Weights of a small mixture-of-experts language model, trained from scratch on English Wikipedia: 32 experts in each of 20 layers.
Below are experts of layer 14 (counted from 0) of a mixture-of-experts language model. Rows are named router (the router's row for the expert) and show model dimensions 96-191. Each number is 128 + 24 x the weight over its row's rms, rounded and kept within 0 to 255. Numbers have three digits each.
Before each expert's rows: a language model's description of what the expert responds to. This comes from a sample of Wikipedia text that the model never trained on.

# expert 15
It responds to: Opening pieces of capitalized names or words such as In, Pro, An, Al, Ar, con, at list items or after commas.
router:154160103131090127120096138121170146120123135109172103140100113102166120112141123085141090093111149154099130123094123163113120127135134167101152162126199083101136140109150141102119098136131098136186093170121116131145094148117146107112180116149164161121117146159149113095102143141142098102

# expert 16
It responds to: Ends of country, city and place names and title words, often in tables or headings, e.g. England, -shire, City, Island, Osak-a.
router:120098134137100184150115163119180133113160103134140143145123127127140114115139092115122105114110118109115118148120131144081125097148114134075107163109170102122125143127129104121130109127107145143170094177121137131141125137110131101118110113128179119111144150163148097079094135151141130106

# expert 21
It responds to: Connectives, determiners and possessives in running prose, such as and, its, their, his, 's, of its, due to.
router:132134113147124184162098135132189120082143103126132113140077126115142113128167105087106110081118161109117124118113129149156101091116113153085124127126169122137159141083127113135123103150096077152160096165128129134108085151113151106126146093150157126118113141137126131090094148116133114112

# expert 28
It responds to: Word-initial f, F, g, G and Latinate prefixes at word start, e.g. F-reedom, f-ront, col, equ, aff, elect, con-ventions.
router:131136120116095148127098176129162149094149116105173138105111128170147120147124088100142132124118182125117120138143120166102097118101130136108148211101201087121135113122123151151125096160119115145162100170119131115151127151112108154141143122151128103153121177131125144086109138140137145134

# expert 18
It responds to: Word-start stems after line breaks or the, especially infobox fields like - Displacement, - Dedication, plus min, dist, stud, Comm.
router:156112134153102142149123163153181133118153114104094090128113138149166110114117127107106091086092160106128115139094117146122098077102139135111097202137214117134137112139118100132129133157123155136130086139107141136151065149118114119148161131152136151090126119131126145108088154163145130128

# expert 10
It responds to: Plural endings and plural nouns for people, animals and things, plus commas after them, e.g. tig-ers, pl-ants, members, children, students.
router:137116103100098169151109122138167140128122119132160120107087130102166087110114128091110111095081148141144160147117110142104087107145120121086137195109153099113154135123116104125146137153098130145141095163126109121125099177116122075127147103153137135149123144134135120078087136110166105107

# expert 1
It responds to: Opening fragments or prefixes of common words whose ending is still to come, such as sup-p(ly), exp, trans, red, dif, attem(pting), incre(ased).
router:168136155118120146124125143131194149137155135136147136142099123148139111143133105128109118076117156107119175094101127139082106115144124160109116179112162087119139119117103151120137117139107087165149151135146166101127079158152137085132171111147181136123142122103120150120110098135165129110

# expert 6
It responds to: Short inner syllables right after a word's first letter, especially as, it, ers, sur, as in tasks, Titanium, Persian, surreal.
router:105096141150098137133111125149187145134131128136153097139104109112190094137142108112119120117147151128119148120114127124109117102101135143107082213110185098150144142103130114163107147128137132118150105153128128123180128154150159154139173126163163122083163145137161129104069108127128106129

# expert 2
It responds to: Opening parentheses after names or phrases, plus commas, hyphens and dashes before numbers or asides, as in Vrata (Adriatic, (24.3%), (born.
router:135146142135096127108123115131172135134120118123121132126108108100146107115127116106142126103116144105135109157118150118138105101140119113085130163130232108162152105113143130105110121144139092125156108136140134132111102174107120101134136123160167122151152149131149163134128139125149114098

# expert 22
It responds to: Forms of be and to, and -ly adverb endings after was or is, e.g. was, to be, being, substant-ially, form-ally.
router:149129106134105157138108144114175136092119135127137159135079122131164116140158070107115076083089109086117156113104128122083099102114101143102134172135144108118141130118142115103157102151142108162174163149127154141171106129113103088156123109148164113127110146130155141106066121139141141120

# expert 5
It responds to: Single lowercase or capital consonants opening a word, often a name or noun, such as N, R, M, S in Guns N', network, muscles.
router:146092140147119119128098137091194113117138098138131115133108150129204068124158135093137138102123150136103129119100131105093096118097110166133151180120196113128130179108126109121137122118132125121163119149134127135154097104122102094143140118163177097116155150138130151098110144128156138118

# expert 23
It responds to: The word the, often fused with a preceding preposition or comma, such as of the, in the, The, plus St in names like St Stakes.
router:164135135125097134154099127118188137118150133145176113152092136120137098105128111103105109111104175129147138131123128141099116122088123109086135139147191112154121151080144117147113134167092094168148121128137150131158101138108155095136123094186192136087134151155137092126098149131170126137

# expert 29
It responds to: Periods closing sentences or parentheses before a new paragraph, and prepositions such as of, in, for, with after nouns, as in Empire of Japan.
router:143114104127111196155132118125214161139139138162128119112107122143179108108139124118129111107083172130115138126113133154099096115096137121128114133130169064121133132111109104133139109114102115136102115151136136129150118132093176105125172125170172128130140142095162123095107125121134127114

# expert 4
It responds to: Vowel-ending pieces and first names inside proper names of people and places, such as Band-a Aceh, Sã-o Paulo, Robert, George, Annie.
router:155150130138093181143120143169170159102129119122102152137110116129153117132141105086117095115124172105115146144135129146152118092125119127090143171138138085118147181095094121133130125169128102147165127138123121125142100160097158106154124130161178135099127132142137122136109142172151116105

# expert 24
It responds to: The article a or an in phrases like of a, with a, and word starts like b, ph, fl, as in bass, PhD.
router:121123159132149139127139136116179156130123147123089118135120133154161109110095090107128105143106174136123161131123135144113057106102127099124095176096174126154149177099140130140146100155100118141125101135151143133171084174152163110144134112144168094135110131103134121107084137160163117108

# expert 7
It responds to: Ordinals like first, second, third and capital T in sports and season texts or tables, e.g. first team, second round, Junior.
router:122150113137140126157124135125223143089113105162145112117109111109135137118162080126131091093114180124125130159107141141093114133140111149100134171127167135140147166117090145128111073119123114159191102144120135101136098150130145089109157121142179100146132138154133129104106124163155120111

# expert 3
It responds to: Word pieces inside proper names and music or entertainment titles, such as Players, Williams, Music, Sing, Breakthrough, often in award lists.
router:135138128162091166112115174116189108129113127113135126135140143122196094135154122139149092115104144103091144145111141160137098111117124119089119179127170099125168183132103154128155121134113099181150141147122113102134099154141158102138146091143128103120143131125121103122096130126146133108

# expert 13
It responds to: Past-tense and participle verbs naming actions or states, e.g. used, became, founded, sold, classified, based on reviews.
router:181113117141110136092100130153179135121146140158152120125138113131163100098159117133130105117117135074135148110109119145135096086135117148110110175117143107121137152120145108144141081148147136178136127156129134101158084147111124096149166088161170123118162152140188114114112114108152130130

# expert 25
It responds to: Pronouns, relative words and modals starting a clause before a verb, e.g. , which, , who, he, they, would, could, might.
router:154151144114099139161119136131187161105124091154148145105098114142177091118129120108146110128141144092131153126128135143102123121116089127102096189095188098111101145121118084126172147156128113124128112168154136118127105156143139123132108122130192106140110126150165154094122145131153138109